From a checkpoint of a small mixture-of-experts model trained on Wikipedia.
Experts: 80 experts in each of 8 layers, 4 picks a token, a sigmoid router.
Training: a variant of Adam for the experts, 758M tokens.
Below are experts of layer 5 (counted from 0) of a mixture-of-experts language model. Rows are named router (the router's row for the expert), down (a neuron's output weights, with its number) and show model dimensions 0-63. Each number is 500 + 50 x the weight over its row's rms, rounded and kept within 0 to 999. Numbers have three digits each.
Before each expert's rows: a language model's description of what the expert responds to. This comes from a sample of Wikipedia text that the model never trained on.

# expert 31
What it handles: Clause-linking connectives. Connectives and verbs opening a new clause in sports and career narratives, such as where, until, However, saw, after.
router:431493527437478461542451428555518422396502532507435441441523480536505518424390539491456518491504613462512599533508464504527462398481420498553515420548554541547509526442515482469506540605397456
down0:533534477558526479425572538432446573495498428486528571473499492530404427504445444504538437521456438505565504423464453470437539521619562439503423513401526555469521453548398432491529429563531492
down1:552545550487510476510571522518468526497540501550545501489525420465529591511498445485447504550516510500533480494547548472487562434561570554614536516449484632335478459530592551505546405527564512
down2:557585531503479484467564447507415572572531379496467432520441585439480472514430443550471515506403451514531598421539430596618535559508621511524489385423481507438467552521461540503433510418510482
down3:510522565427450305509481508490473443419405439451503491460547443475504580534541570540448477484426451477534438491485461550444538538469422541505430486494517448464505542470511525443502460514466445
down4:471514569415457444493505404487496482423468614590567495563602529450454518479479563500527403560492432455519514518614495533472534501472485504517571441607515487501432527496474526541475467409472508
down5:507505452569538464443540490498562442528514527532519467445507500466553496522476480528522539612564422506457506490513461452508586495540490517557495556498479593478530546511481462571598538542503492
down6:471494547511491526552470448500499446506462507565527364524569614462590556534432591481466514510518595479574430513490496399572519482571503574593575548512442408572570493487466504539527437494474497
down7:491562590527527450471518461574433532519484523435545528444598589486480482498493639488538496543552481485498500489537498543570495518536505557471460496519518388573402526447512466534559508522590492
down8:584555584390458424447449383456470488523434585472508587459580551507543525493495518510559495386524522534488475454484493477589526551470453530530456507563514563512500490520459550524569498518606507
down9:595514532518526373509522566369470591447504490529512464495487451448594524484578538522423499452589551500463498454441457473438551475392492553521557514473572530523539522500435552571514574530490465
down10:533538565384451453407528550508447458467485504550440471608391439452503531544398529394520478489498485487500529510577538442478510553446536468570520506466494572491559321533432506559542467556445506
down11:490501574505479514522498555450472497490524489453514532456462541546552509538419508503512449441463528531346512438452505415452498444585500471474601481478541480686462512562415410524489552473550503
down12:504493495485564578559547436395506479495505503464477474472477440438606500528509466453477512602481482517482482518524431434530588485471498458516470511573401569530455434508531451494558462577467573
down13:447548537527493536438516446481461532542471479507528488410436480422508523545553536539677517572467471458578525494520427488518543461521520519493517501465477480570433619550549477562463471401624527
down14:518530526434440542449453473503446477536512441513482527464512520463486440545657432524531531554490543508458521465447521454532553511444608481466370476495566576566437512514467521563480520532529455
down15:480569492488518526511513532523470556505495600520450509553492538561458423509485404502605513453455444475484487578456579535544487531384495464530504513417589542503510499576479448582506540485466558
down16:546566539571462444606549551425417541511527571599525529461481576458463473497519436483480480575530557523552484487488454451485531402428523495537532477519506613525491461464460546531509419637490411
down17:529498528458452577439497496521483419564460444554481477601534577524523470492510453584505447423528515451564419474451524473502491520470550524543542500500486498508537517553442441471515551500494424
down18:535518524516469548466516522491458471464439553429549474433471456444587492500527456477393504530473554517500482494611386449520477511513466457415442522636466535563552408527546481420391514607481569
down19:499520486582513485558521482491489589493506463574566537558503504489457497420485468488360499460526424506561502526426468527520464559494494540560528419509551466545530437436409494498499490529538373
down20:551569541557433501509490423484466522476517523422403490530525577447582474496453476525548463495387599463490491623424435510532515438444506515521496595537534434551548458566473512486465572464375481
down21:564469539482390506533431567476487480505439623586450459521620557536621483469390449567502472502488494498532482576544539508518507462520565543558506504526506544485510504469503469571444502582532489
down22:569522474409473529464475491590482480465470588518439554522534511575463423483475498454552534517596431426485499533446658471500476602465526509506476454430534598408446414506523433555472500524445520
down23:529540453469481497510531466407493510536464402571546495465520513469590560486485526586450485586452551480539496461511495526465488497464474502585467551557561539586572517486478484523471375550450494
down24:597513522521489491532523493425484525464481467487498510486473534564457435416514577363432530488604478501486500575483545622482471479488501619443482451511605516544534430499481412559443536445430510
down25:568513562537427541517466474539457624552574443557513526541580521506476448473470465438522551468519476444496559473443528584497569502476511461560579468424467552519551505467572539506461526460605394
down26:475522528467482568431483446551498500588494492392461425472438537476453492541497520546489533374459537463493473494565440450460472573477532468475421513470497535491486471545498532462479498558526537
down27:532572480538486554446476570427459554457432497534481467488536563506552559543575450500493542443565538473578477473460514460480435504611588524496417503567441511516536563478525584530510543524556468
down28:505482493508491481572497482477542441514577596542429477552470476486511531482529536534516546573533479606547408485480493510505536532482576509550518453453453603466466449540469547446517462492543462
down29:463543616494492502459570542477456486478511449539490510507484453484540502538498507481516478400554502521536560495554625464444506558528461460500529412558447524561518545441562542481450453561485528
down30:407456500406527495532424438518536420478510490492504454414553514538552533432473497535437502486454627490516410511443568491530459456564477544608491457509433444530464583415572468579454480551464518
down31:552499616541443524587472526527496546495594522493465491470510571530463536584459449555567526470533499518515444376516484476547537392444482481401564550398477543588520373460524500486491438558562482

# expert 32
What it handles: Proper name starts. First words of place, company and personal names, such as South, New, San, Microsoft, Oakland, Danny, often before York, States, City.
router:470504414459464459465354480479539432361548504535481556403479438573454533521443444501444400600512547519495545472522478490408559473573490580548532453578462536598441480439532460475458491546422540
down0:436504461479504531435505523502482460481519432439564415507462459499528525610366452591529443447535463514512465517612381510558517451507533452526471530437432666478556437478498494488501352530462488
down1:518487441504483375492425473515502443471578579581554431488541574591465486539484391533536462555578519474524544533403495530456520527509583547481509543518517508430509559499467544558575528546453427
down2:500546514505473549536552530541454556537445472551489541518468590430541477553496507491489521486531475519495604513592466555553558502572515524498494489404441506515528433540515515486448431587578426
down3:501465508418465402477395451501507408495449377449504448454483481414529436606534597506445486470494550512530446511547429488494519515550495553525514495503436370521481525484487505457357472587459454
down4:504494537508498507509482478500500495464424451484517532567570513456554576600464541528531506515618416466542520495539440435496578520545536437454551510478475432518468533501496578496551538489519435
down5:560438430553501589588457589534550460372453462525563539515501504545562624518469601605416605563552512510487519504501524467498473429468460585497546544577446530479524563449548503552447524571506494
down6:560543572504441481479489572431447453485440541508511493485507597504582566560528520523539445515516507533604397476493471426468479527544505504532513484545453491547486516522437525528557470453461451
down7:524540518491550438499532501478475547569512522496625555516532604521535559561546570539518494574497440519588481457513477468467479480505519529462526448551477584512433629552500599538521513529526508
down8:559527525456434527451452451527484475512384430496521515497494537487538539571556394498511538441492517505519482470543432552448543519498528548515433555475498551531579478642544526551524462534578479
down9:582513549525489477472488506448449553401507519484549505484574459490507501458623472495496554435583622505395528422365502493414476466407480554482527562488530477472516511460503556477525590488512523
down10:563540494455475488522525518464457473508605529502417408573477502454597483458359566477507452470445486526468517485509489517520555534491461536550533513535510558448449378522488546464543556527430462
down11:508523563456471550436488546484450506386549573493499459458517523504565547463418509610535521461413474598481465435503472451487544441475440480513493553458567480583566531563457510479585422411520593
down12:505569515431499513459495523408424478470475543490484468559530468512515535511434561450442507511474489542522540515628449451533498458527464553494421546451469515483464415404451475493501457517488487
down13:416500513502497596445481441475449485450418388559559550472483462424523543523469461577617445432441529530499512509557428452467564477552513441524568585476510493505539677557451397463666419514569452
down14:522528483501433543522500527451432474452473450584485530564484491460534519453546492556398456495517459429494504561474467566530521387530578479477496438457445666519439454449549440447515520561604460
down15:491551526405447522399503387641456443595531501464514471548492505483476484501464406613529489398464448459389508563494536489500428442442444461484553602455498488470414527565442414469507523505651544
down16:526589510578510437518524518496435490528554501615513493459487538442393527546606373475519457494525508430484496516550505522521524402475488554520473528493559522433537541527535605537620482498540501
down17:466492489459409496521478522463470468479513477466455400529517455521473397531479439512534446388569553443541497588554511506409502432455513500613538393551462589498403478501521459444498568511499530
down18:581479471487388576465442512523489418600523493541517486507451493410648525534517497458410480510517480512527546497459440543540432517499538511563512549561488522560494506487530531470375459479488502
down19:510566586533514517512532432520461595554519470489556553497462466474466564488572486485565500438471505463582458505512606471503597532474582534524493452481491443600523436429389465508561512614513467
down20:583513530455495543491456455381493525523592624487447564432537424513483493512415551522543543567394619520469449478499497465440522516493458527513479454578548501577433484483520492545478611460417547
down21:572510547468427499558443528449465475481543488499497513624587575528593469528466517540446497571496477477514621512510536464424546492461447549518525476417528424564409593528441584524484487592454494
down22:489539394529529486530569467569482593500448509533446493508512515473517450453435397514440472379492488432416510544433495534596482547440591491441504571496580517498479461547546546529425557534531546
down23:494539479480506504482559488416462552557519444533549492470521498432516552531453463614510420519455592493547439433559481548399490396531473456571503505544542502546525607434472454427580410513343481
down24:521485503533579562504499566511484560434604482529470566549461605495551557464536567494446582486521521508540487509446548545545430578452509527574515460415510442524500553522466521545420533435508537
down25:586517520498464485495430521471457508558570482488533505582470589469472425547553625498546499481543493514602390486461457470541499482456490533463565425480435512500540532464612507481474559490597430
down26:533540534472439398513472450549504513513567519527441513507513486473547494433442481501494488441548410519427447530566465479574513489452514553549445475532493526489461390522559474493520532498593509
down27:472517485540494486572508551409498562484415527545543514475551564564563421578526563483552502486569475506584458528432483475481494422636570495496529554516441452494518448451460478490486527524562434
down28:508446505466466453522478446445540432548491620448525502518489543429538499432591611543461506544444475546578511479483386563510559534445561549533583443493546530400456493548468528603534537521502479
down29:454583572493579444541594522459421480433460519514504504527505524568498532560406513583485501576516584462509500500520488449533460495539437463462593428523436508559499472543418522524452483419449500
down30:477532578427462430424452508503451383546466558418500478414580515433571538454551500508477466451517557489524433462465496484493542496532531524554434425497485493486512610512538521485519551497446543
down31:473514526524504467506508463468505573555569524471537469488567598566425467598586508570587523534512449569632427383559452394549489456555531517398529528508391499510413476493549575555495494562557464

# expert 49
What it handles: Proper-name pieces and initials. Middle initials, parts of multi-word names and possessives, such as Charles F., Salt Lake, Liz(zie), Hong Kong's.
router:427413402493506528479521540492508407485542490495495444521583485537515449611453511467416413484501443459561572445581436414508532459517402577421528511553427499539475571464554575433535455587517540
down0:510568515534503498449545520460435517476556436573563548504498443429523455614454423504513424495520443415549490486549435441470469511539469446490580579469489582534592461522510427413503478498558524
down1:620490500471456382498453553535465462557490448590553430500536463577541451541491428570462480528528420487560535508450449493490461540547519514513541459470474590369454628440554556485595448559453451
down2:518620513527477461462577503471400569559436496563468625531455545394541479483417432442464516504572517499501534560530500539533491472435588475643446414490441542502489471441478434449544458446459535
down3:510470486480508398458431461541504446555375396488511503496470399414494420558472536391432515493436547514591507484535414543402535496574529536482495476487471404431475582487526459477492494545494484
down4:476492556500494482522499446431516487502484490517544465549523482428540582559454564544511453561624481384563523462473534521563492492453456502497536473548466468469492468505505534546571527478450568
down5:530464496541469574576487518509562568422437513531540496487550527591527528539497545525504594538546485564438435447466460453511454476532471555429531503553490458513515450486599565640564499568523494
down6:568451471539481502556453572493520459442468476517474510556554523585565578468511540474430502469466475458564436486522504347461531569552556547568461385568471458552450474483499499553486500485564480
down7:568511493453508446521479506524476556630498520532650516512692645498457531568506476480538458574501402518506471480549495386465481478518549472439507483509434588550481487503534555523501488502498495
down8:543497512425461475522426493532537505477471525511490548555540569648532425559527419498530522424469558521525428522567447587488567510497516544554422575395530500491506494586524533499568433491644507
down9:554494537458536427461501453484517519470507500533500476478516466585470570481571523606489543416559500498431435304375456517502529490500503533517617385522589512431458613447508559554530516471507501
down10:535523545436443532559474557550450423505568559528449505582528503507531394450438578434548431504515481498541499487512512450460551550497532552529489551557568526433425383537448554481528578457509494
down11:546523556472448612410465549478427499332621483458471440478484457435509532468467495549523469503416532520401482504529437453450510478499454436567469474476484458646438467557497485431527471506556600
down12:501525526466503535500485445414417532441489500501499493492538484448598502558625533523489518553518513620442489447558411509574448479534554624482474550558481474502484459492504493546580540513538516
down13:438495483502514491473520484501473544465443502526525579459533555477523479474473476433528502437479541482497611486541427481497553453548480494433590506505491555519451640513485561459571446570586462
down14:488513465537462572543541501461468550502428449511513522542623467553549501540536461527550477472603429541479477502507441510519591475529582512502475507374490563536486443515581488530555485492531421
down15:593580520431444541432517501564423474543482492465466564530377432508533417505499432540502559456427518440402476513460546512557458520413479490412499440521512612421507491576538433510524491518527546
down16:513525525592477518529507492492474572538482491588536481506448501503484364600542429460488425544570551573543514532399475442470471455529501475485537471458490500458560499522582577539547515497472460
down17:525525514413432506386503459526454431566427505535450450587427585495490457465492433522458504456492526425463485518566575536501496488512497552522517543629546608516473505588447563488503539508406448
down18:542501522550424562548498534518498437535522483549471406519481495413586564473521551492414469487498483495499464513487448478485522561514535541613508488591567472423545545477505534501480529523479492
down19:497558564536540537514582518510436644469539480516607529516439555515407485596470460477560590412546522492558509537506512514496643622460492504521588395503539467628578564472465499514481488552496446
down20:539488519474480547579478485489505560447604486512490456441572548445401516461441518518535523473482580477452519513491446459461528476416478525525506500605489503553522531486547519523447527455552589
down21:549459562578452485521466522466498405517455571531515582501565568520542502477424558536518427560534485490575551528537412466540531444467507543447586511479453539521509580504510587569597462598477489
down22:538541440466471572439549524564493476471508518502445481510473415483474456475505515482476528402482423506418525545443533489487480547398519516463534555483536563524509391559551513449501578471448560
down23:483504478483507450421501462496433485495545462472537467486516487478506503534444461565453440475490522488517492422527454503482579408540459547499489555559498522506552505449510439452498413509460560
down24:522506534540519524525524470444443622505567489539502475529555566601505516450583512499580586496513626487542529487514528576422493585429566504558570473566456397503556573536491459587469557461441549
down25:506503534562507482454553511487498542493573416507564487506512559518528418498545537501520495487583431518510586501481411546572434544517504532477530417519449420562556478409594548500542494414489491
down26:514572545478423474418515453498467468529493453462451387500391438509548481513544507499447528350452442552445545569517517485485533533392498498577475542485544555567501391511447521498591516456473551
down27:468535506524483476487512518505474515488419450536557430524523513420593494574521504540476433479596449492618497477471450460595509501641597458555604492471401500491523479464474457472454462544552431
down28:537522508549437501554458517458504449565503537505439442513453495488528527522520572523527502555477506546594413465459413503488543482504475587626587523451516472422523501518583553501500495435525517
down29:494594598507542424500558527471423482515425506543514472526451499519487494566450497510501496528573488456630605553566486546523476505496378419433596418492445568516529499483477558444522423486523504
down30:514521573451446445399405485557416410490514475430516470409551477494514603457488556541430429465540596468512423448494513533494527448521496572528426405546489529488459628489483504495555543544554526
down31:539473540458456432454467495496460511542565484448523473505542581459426518564559483562561468449515419530533484387557485367502535497534549538454505500496369507538449496501556476483363476552563433

# expert 4
What it handles: Proper-name word pieces. Pieces and endings of proper names and Latin species epithets in titles and taxonomy lists, such as Nannostomus minim-us, Town, Temple.
router:419487471540535533464404478481566477404483523527572456462490426500539460511523482520461372499483539469520549429574459462559449444524460521484548471478475445518441464489584444525547471420433430
down0:536536473512490411485521553547432482573486441542570515496507390498516456661434408527503494549539549499589419467523356515458579405559514476498531523447458614548555449487480399438501436528519460
down1:591534528456449335502447536519453484407574612527516513367610517422548603569479512543470523513504470529575480457417497484456474441474550563512494453523490556442473506458539511608482538532394512
down2:542532528485471506505526514479453486543495469594471436476473489426528450525478451525470496563552450476572486526517463559486468477473548475497490411517439468527497480513500448537519462458426484
down3:447488515490504481523458459526483451522446439466464510499506454453481485563531570529463521480520541494532402578554423455493554536567476551486483495481399392511512603469481432530436488589482473
down4:508548649525522600539497438543507514461452458431505487559456484510506478572472602460568533462569508514463518410534455415468578492446461492442658425504499489486506518482503563484552523349454460
down5:473475509538511543472502460535537513475470473481441478483601492473497619472497601505441591521526500556482497490593499405442472458493461619535506473539483458459502497525517515496492476429460563
down6:536488501509448469476433496483474440448488569498563528495581573514568514558527577528516482561527511515594373513506497423483517536601535578521511448559459452517503560502432458486524516480478410
down7:530524545564493461492463482488453549532552523489625498506579511429477501529563502500490487518488420493530511460443474479542495481503557472499504520523488442536415435509635490507475463530523533
down8:545532522447487545531473486482482531448493600528583567513543585558510484529490475450571529466566513509498439531553524484452529524470494479504427513494548536463466558604510563468583466435501557
down9:518476579445540430448438429522466476479517545510488508487555526535483559487625434534465551509528503491443466468478545472442470496481542611538496465493548503452577561472445600473486564422556619
down10:535549509411469485509534452532448488593522549473407572492524470427473463352500538475490414473470545512487491539522534483562541496504508526450493446531561630393471499559496510468556575502440500
down11:501530574488470581397517516486426544406558525507445503482479524476505505509424518528573471394401500545395470531588430452442556454494444423571502573469541402634494458546535444484493471478569582
down12:435515487487598516560568544472469492503533558403451461546536500444504466524484533418415563547518442493519511506566465465549543372520475574538447493440465564547505444379481436475483474517509525
down13:439568485553520569506514476435484578460428519462492527467507474563505550537551509560499446451480494568491487488493486496532438525552489512382562500502500478523464585554472451498529464457628477
down14:468494429572498544506537501497509520476447480556526505549498517462523569373592449538520536474530455453514466531441471578543547456504537428394422427432495578512461476526551519531553489499594502
down15:595537541460443583428464534586489489516473582476432415542450501580521488551467459472519538415466545441469417500519584517528544501393592513491581440511604563483511529629418475470486537498468487
down16:504582527535452428552527503457399474517508519610493534399582603454537509575538444496431455560504549534525523496487457457469553421503529516543511496572507508458535467474541505519608515579533493
down17:557520541439416489447453558484436455522461478428422470564469527618528505516502493498502516472576571384492477522562466510413588499422489543567472498561504610559397503604486525536473583523539528
down18:616497554559386513472460528562504535459549545509483450420476448416651591495543485521402486553484537552499482504459429473510544467444500534535484512522515566475502535458466564523420508552494497
down19:470511524574603526551631495467504639516622463552595575493497487449453475545492505558556478509574418453523502538489490503497536623532512536542469508461512391600475460402459464496518495625601439
down20:571543515482458495472464429428470484408530566528441549466545422536541467521408547490528520586460608480525421558558466454458556534493505556565530462507546447625490480500478476549498596524417517
down21:500456537559483472454454504486507410592492508523516454570523533494587569538469476531500471519582550444476591552527443459495449471423471509461615490432509574478444569412564593507461420595535545
down22:495547413508495589527567464506524543493495517482433464485489519479520540425447433501538562388491514483489510520486573450554497509405526523438487482539557573438516448543544546486498590524449494
down23:501499472482504476447489478452467506514493480503517480483512501459522596489499483599426440482484575514514400421528457520493455442580503523531501474534510460618484606444423449425571420493390480
down24:488490522551571581488532530478480521508523491443523564502530512508505518426408565513404517479518460425378517541487516512495508427452533490540492477448565550457565548429394441466458561394484524
down25:520487533520535500533573549474460532425481447474577592549536554526584485439525547492470519455604443399529441553531431485447538527491514467519455501515455499532586572414481563431480553482512499
down26:513575549511461442485543436514495535578557478510465464486477500494565539487454441594453555459449468524568525471496481384496589491479540503550408495496437662533502464493412527432497490502620496
down27:511517513582503494495535599435489560539442455606560501515520485541524544571491568513450481482591437540541477450490439457511460536562574450577492547471418469500517501428497517422487505551578405
down28:567510575488444494539419517491490466434493481506475461503411499505467520522534537523570579443493581560535465453493441449576569517557554509534570349440573473497491532455485476545558508491511436
down29:499624564529530482604570531471418518389431481597468466530535493478515549612463459562497463488543562516442583537438523478489484551516515408452539401506438523409448491482499537548430480499531507
down30:522512567466475398456402507549444412466408514433526535375557456506512562456516561530376430536604613472505405402504522565479557437572496591517433394589479492491505617500553467511542535535484523
down31:572526552534450453498543516453452576558500407463542486527430541534468525596619525574584450473479449597540496392513424457516508546554525537441575594442437506526436517496562543544489498538525496

# expert 12
What it handles: Government and election terms. Political words like Parliament, Senate, government, federal, and digits or words in election-result and data tables.
router:426453372450525492537358521504546362518531418499540408513511446551433510498545441557387406527508486500554489475512530527441566401554457451487451514446583504587515472468512488470479487467458510
down0:561579492505483470474510513483428566441449476477547555484498489506472470561524456485543529531600434427523464520479478492440515439566536436490500431433527501520558375446472416453463466513511543
down1:621534529501433428528468493512461532442535460572523434437548495486529520604584418548438485604511489545534424465441511418496522411528614525549494469545471625442475514489585573479569508562466555
down2:548573571524459460498603400541419568611484521488508517532539500487536491562496444519485679485529477454519500512529502511486454468505553432576555448382447467522517493485444481450509538521564453
down3:446541528488451443421421461530487428458385394462554496450563429460523537568571485423411497544524491550509505505605464491430444492566477556364471504517423484508453585485525450526477511516501554
down4:470504560522485446464476432569496469411368522560517539535526464476527516524489586532481544451511493460524544473499472518491476567591476439430606456564457426545477599472537513498513506410499476
down5:514548514523504494540538502555524490453493485466557537412592505471495564567467557586580541495492466530461545487557442406533540434486364532553654583484457488569477475551574545559542533538493518
down6:597510504501431494554443512440467449440451424512484527480534534619598572555520503474458461579473514499584491561513434381470478527596574508522503521529421494553436492507575471537498486553506369
down7:534495536437454365470433506499457532462497549469577563476578559533488547606578445465505481595507389498580466537554457458527508413546577447522465475507406508523437487521479485496554491457552479
down8:532539544462470464522424534489501503456342473425539469466537541530527523504522513475511460482541534585569497453470482505523599535462459549475498556487448503471556528601483474545547489495513495
down9:576538588514456415578475403453478574453543470536585544471498459536540461499586566565442566461555538549464477427431483441473550456420464589592617354506531468511545600405491551616462548439560499
down10:578562590461457571455530568452459506528563546436459512511465424427521471516470491471499451506507487547454510505473521408513466489509471520524452470458473521490473358532470529520437574509477474
down11:514554586561518570519541566442455569450493480569509485452513548503517562472434458461532511458428460554430386474530433464496572472538431491531583512545478492576506568543580499550547459449577455
down12:511585518501546532518538473497471573473483524507459505510583565500522575542554601501544461511502475550554520464507504506492457542430525437466520520474437552455482528512556470641503463507522593
down13:411507490547517575421488436503496547442374462542544453455459420469582557538572465556476477538441483564456576498486471474502481487622404498516580519508465556550470528480489459510444409550592452
down14:554554497443414491482444406473419498447488498492449513526534505526517521526631503545489558510524459517525459537508473594490567442571603524527494464420505681576428457565536444526548478486473452
down15:542531527460443498481525456622459485497466551519476476550511470557457415491542456489474521404488531503469535516484594519531388543453514476484588515509657491408599576557512501569527513476562502
down16:574621498612469513553590489381385508470487441535465436444510507454530480534542473527479442554609593475480587532463438448540537394480505522519531457661530547433560457478513588526640486530408465
down17:465548501403433535493514468449442484531507528590512422545562479525423398464524452462456477399569496421553463503525541448447587460516554451500560532558473538584420469590483525508548535498413512
down18:526524478520406531531482520534486490563567475466483424516470535505557527524573469494484526543510455515475494575430492429580575548484506626491485471521498590541587509533491418512432538624535515
down19:463465482596529464516576474446498523453508465531584547448492515451408469518513514517545446500620493507544422491528516469465534543510540557556514481562491472640549483356455492481472492568505461
down20:532522538461461478477472451385497518460634559484472523462536577437441538546486501541542534591491557543532440556502456504490504460440546510531562519499534450555508487551483507532454536466421558
down21:512483575478479481476450546488506513524404511485477522539486634531546466553421583497456541561544531605494584625436508499497481484515450507464542460462492510453545500483554573595490427574465478
down22:486521430509506526496523500507529570445515521420415479481480434532524467449422493515504577433426465465471523556444545471504419551477485498467549570504562537506473473561571482574508595438448591
down23:422468470503519472417539487494474482529527503545521516439510611411544490521533458598430434491498543529499476434518456520509569420571471509613560515510473528572535551402519489458525368480405510
down24:582563563589566499501567472457428588554470432543495573496516536525442460501458588524479557491515471457466569545514463517476434511471432480529596508476513455460527481521426453573465495518472597
down25:513498532555429502536553496489475533549539460517540485627473531553589485496550601540555547490633482500485442445534500465432485452456504533508514502379491450523481496443408534550485524554486386
down26:471566545527482458434555449492537545536544458472427463505530435509559508547514488560482534441455479554460436501519479493501568526512540550580440485476511545598515476534418504478546510476524525
down27:554542530550477471541532532440452575517439498548530496498496534552526488555582524472517523486580535599556441442401471453512532470587613519616542558502420513492480479490530536504517488524567448
down28:570488498497431499466441569477520453504499459490494479461429450445508497583550506543491534499506477601533530415488449443506453541554552537570578476460515476489386541435559547492488477547577570
down29:481592558498499446451534530388418516436521489521528497461562491534546624567531508555467494491518516571529546489582491501464468467510431441453534585610419507503438565556542555484610486459486554
down30:473570580498496432482521494537414419559431497422596451414577481564499591483581507551439404448586567457511538501451506482522528409559485487541452491523381586546497612455573484521511530563554525
down31:522518541468433393523458534456425530421501422515540411493472584521545559603552561584519505432510414536497472452525471432518465486546425485455531565501420553576424434446568522556486415514593504

# expert 21
What it handles: Year digits and suffixes. Middle digits of four-digit years such as 1953 and 2014, plus word pieces like -s, -c, and words like most, relatively.
router:525451527493527503507476409557619344559536510490531520386465542466551548552566470583458560503438500502452486469582421506473551451435488555493599440516515497495516596558527602434477528503475501
down0:502547508476503367466615517464403575500491481446574569503559521440487526472482481552449518468495558446510522520459430451498581489559549453429508408502473603517537517512517541524507377564425525
down1:483427471435503457520498526501547449486675558609493526469456451500479519497465363562560527492463453450492537452448524496400612468437568514510525476421618471424510521534501507496548472489492526
down2:562507546473472596530497393481437493542504523567467451517491544487578460508496420508523507502496423514480536507622483512536421450436532510545483441502460475510421480526501519550506473506444409
down3:493465508442540441514450484540515470524452457457535525483527479431491450615573533470487561541525534471471450453579411446440552541455479524474510499502369454453446536430520538398493514497481442
down4:508515535514519528587496436580520557473426585539522535544547492488423439486468644434528478514531477439486564511532495507472485533535475497559656450500529535487410430431475508586462454411493536
down5:519481476538455547466540482601528486491460464514502496462511519427442473471464536536425532565453526534573569453425485439561492562529448538482574513544471514481505554538524431442516510551429580
down6:521481518501450516523477511460506401576507500462508428590462618565545497503520476555532495515533504510466398511475473437527516529597478554530521418608517476549535546500548483574527459461536349
down7:496563589473532486550515448544375491487514528489497543482594481500398583473534495483470472573492491488483452539592476495508451469417579441426498437480467533461466498463521584437584422517500503
down8:540496507538476506540466544532519466504392516463467476438483590533562627553507435460594449428534441473495551580537452550480588507490459548561470524528445475488521455485463511488507492480689503
down9:568568528466403362474581452418428542447477509468505471510551460491459474487525472551404547409593528553478424532464487543442443525433494563530517543522530527478487508460442525472515520490434587
down10:467488512474494532474467468518507448496455478462458490589440410435474516558483583496615443481544552466582436487531457522483501568419481556549538517570448547466578474545529567556462550524505512
down11:503493524572520594480530559571481605449562505534514471469459510470562447527429545530505468452537480554426502481512414499505550494540502438524522514498494491571559512598599455517480427523517548
down12:491524478509582541556526429467489560536502471515439510555579545493526529542587491542477441516521524578474553495492484470557561475550642470430483554480388475434489471495529509548530442602512526
down13:474538548522493502470490444485388527404479497485529490470498486453523522514550412450562447482490539544563542528577421531508473442543486434439458421435459595510529615472474482554589397515565484
down14:573540487492413525597448456475426499384443508590423545447499493475553488563529477550455519545528444501542397492429528537505487471509644458405496436354589574544503472559535476553508469476506465
down15:560534519334433473476506474487465469539477466577413546546547532561516440509485426405501540473480546448412495514420576521486487551479611545498537532424603592427542510520467493492488515518555490
down16:515507455574538532458508470567473505512506452507544488545501539416461458520549476464531502544553555524531463502382483461476497443465557435461562528436472462506433466518552494481518478567507438
down17:479512561497457496542516437469444470577529498471534375538449603543552511431526395489554433472567575469503508544615480518463464508504533464528499437580502538547540554599497470480531527515486502
down18:514511499534500648426506564528479469548536528505562492416495507373498531500562521475491486514548465522486511477565374421489619506475521511524446410478460499524521521569568503449438546537446441
down19:485559519553529545468543549501498546473444476462502519562579545577573479476501488554551589445546465450489560425500594457468488575531521530589472518497523444582500515395396517525489491561528552
down20:554502525502465545498500432449490543523518517432469517458506549510510405499432473511425498512476551519515466564531535481491513579470532495545494450551582523585515407507530472496491535318480563
down21:624477607496400506522416565432498480605537435520552486560562555458583507456423507583525453504520481529548558575538439516419516427446482531507493537450439471502541579531550506606546422538561423
down22:494527483446459553473543442591519436561525540517471498475522457485538562490485457486600435466495466420485519482450530420521465541416510510431626568509581544445548425552584541471574561482467503
down23:453518528472485514427529526447477525519532454424453544484480497552545535475572514563521549581483504520555482421471554501506483505515499528496492493492569489546540617518594487537517409417427514
down24:598493564513445491467523609425449551485505383575475524457508482474536484467483552405481471502583489461559514479425448504477504499495464553527582515508496494489540533507551504480494481470394563
down25:582467474638473459498525509478524548547498486502502433551514501427616465466494529416525600429473472524539474546500453528529484523508512476510516465448463501457499577456569555545476495449559407
down26:467574554486468492412576460554460497523513469484498497470493505469524472534596496579475452399554419449500459509561507476458510466342494412559439478475546522479538436532415479467585593465519543
down27:512517543483421527423526503521489565547512522477501398460553492437583462572514548469398468482562454491511448482538477479539520445525552500556544446496461432550569428481455474499529495524469468
down28:513522453481486444516514465451510506552492533492449527480475469475533562454582527483478467465598326522482440456468477373502403457490496538527590520473552490470553465551506541553459525522521512
down29:498605611431500458516546516529468559534512370559513484569498513550530566550390526526553539550611537510445528523585520483482485529488460374466549412471483509517500519463494529518434579529489555
down30:543579536528497432447527498472436462522383582408535498440540479538502557481539426538418443457623589496487520473449519548564546448504454469540413499478472569543551568389555520494489499508559483
down31:516543626530457448534459584494400547470507443444557530505500546512505512556518436536562516516578452488556475422509460468453492518506533473486436438432389550483497492450500512533434397639571380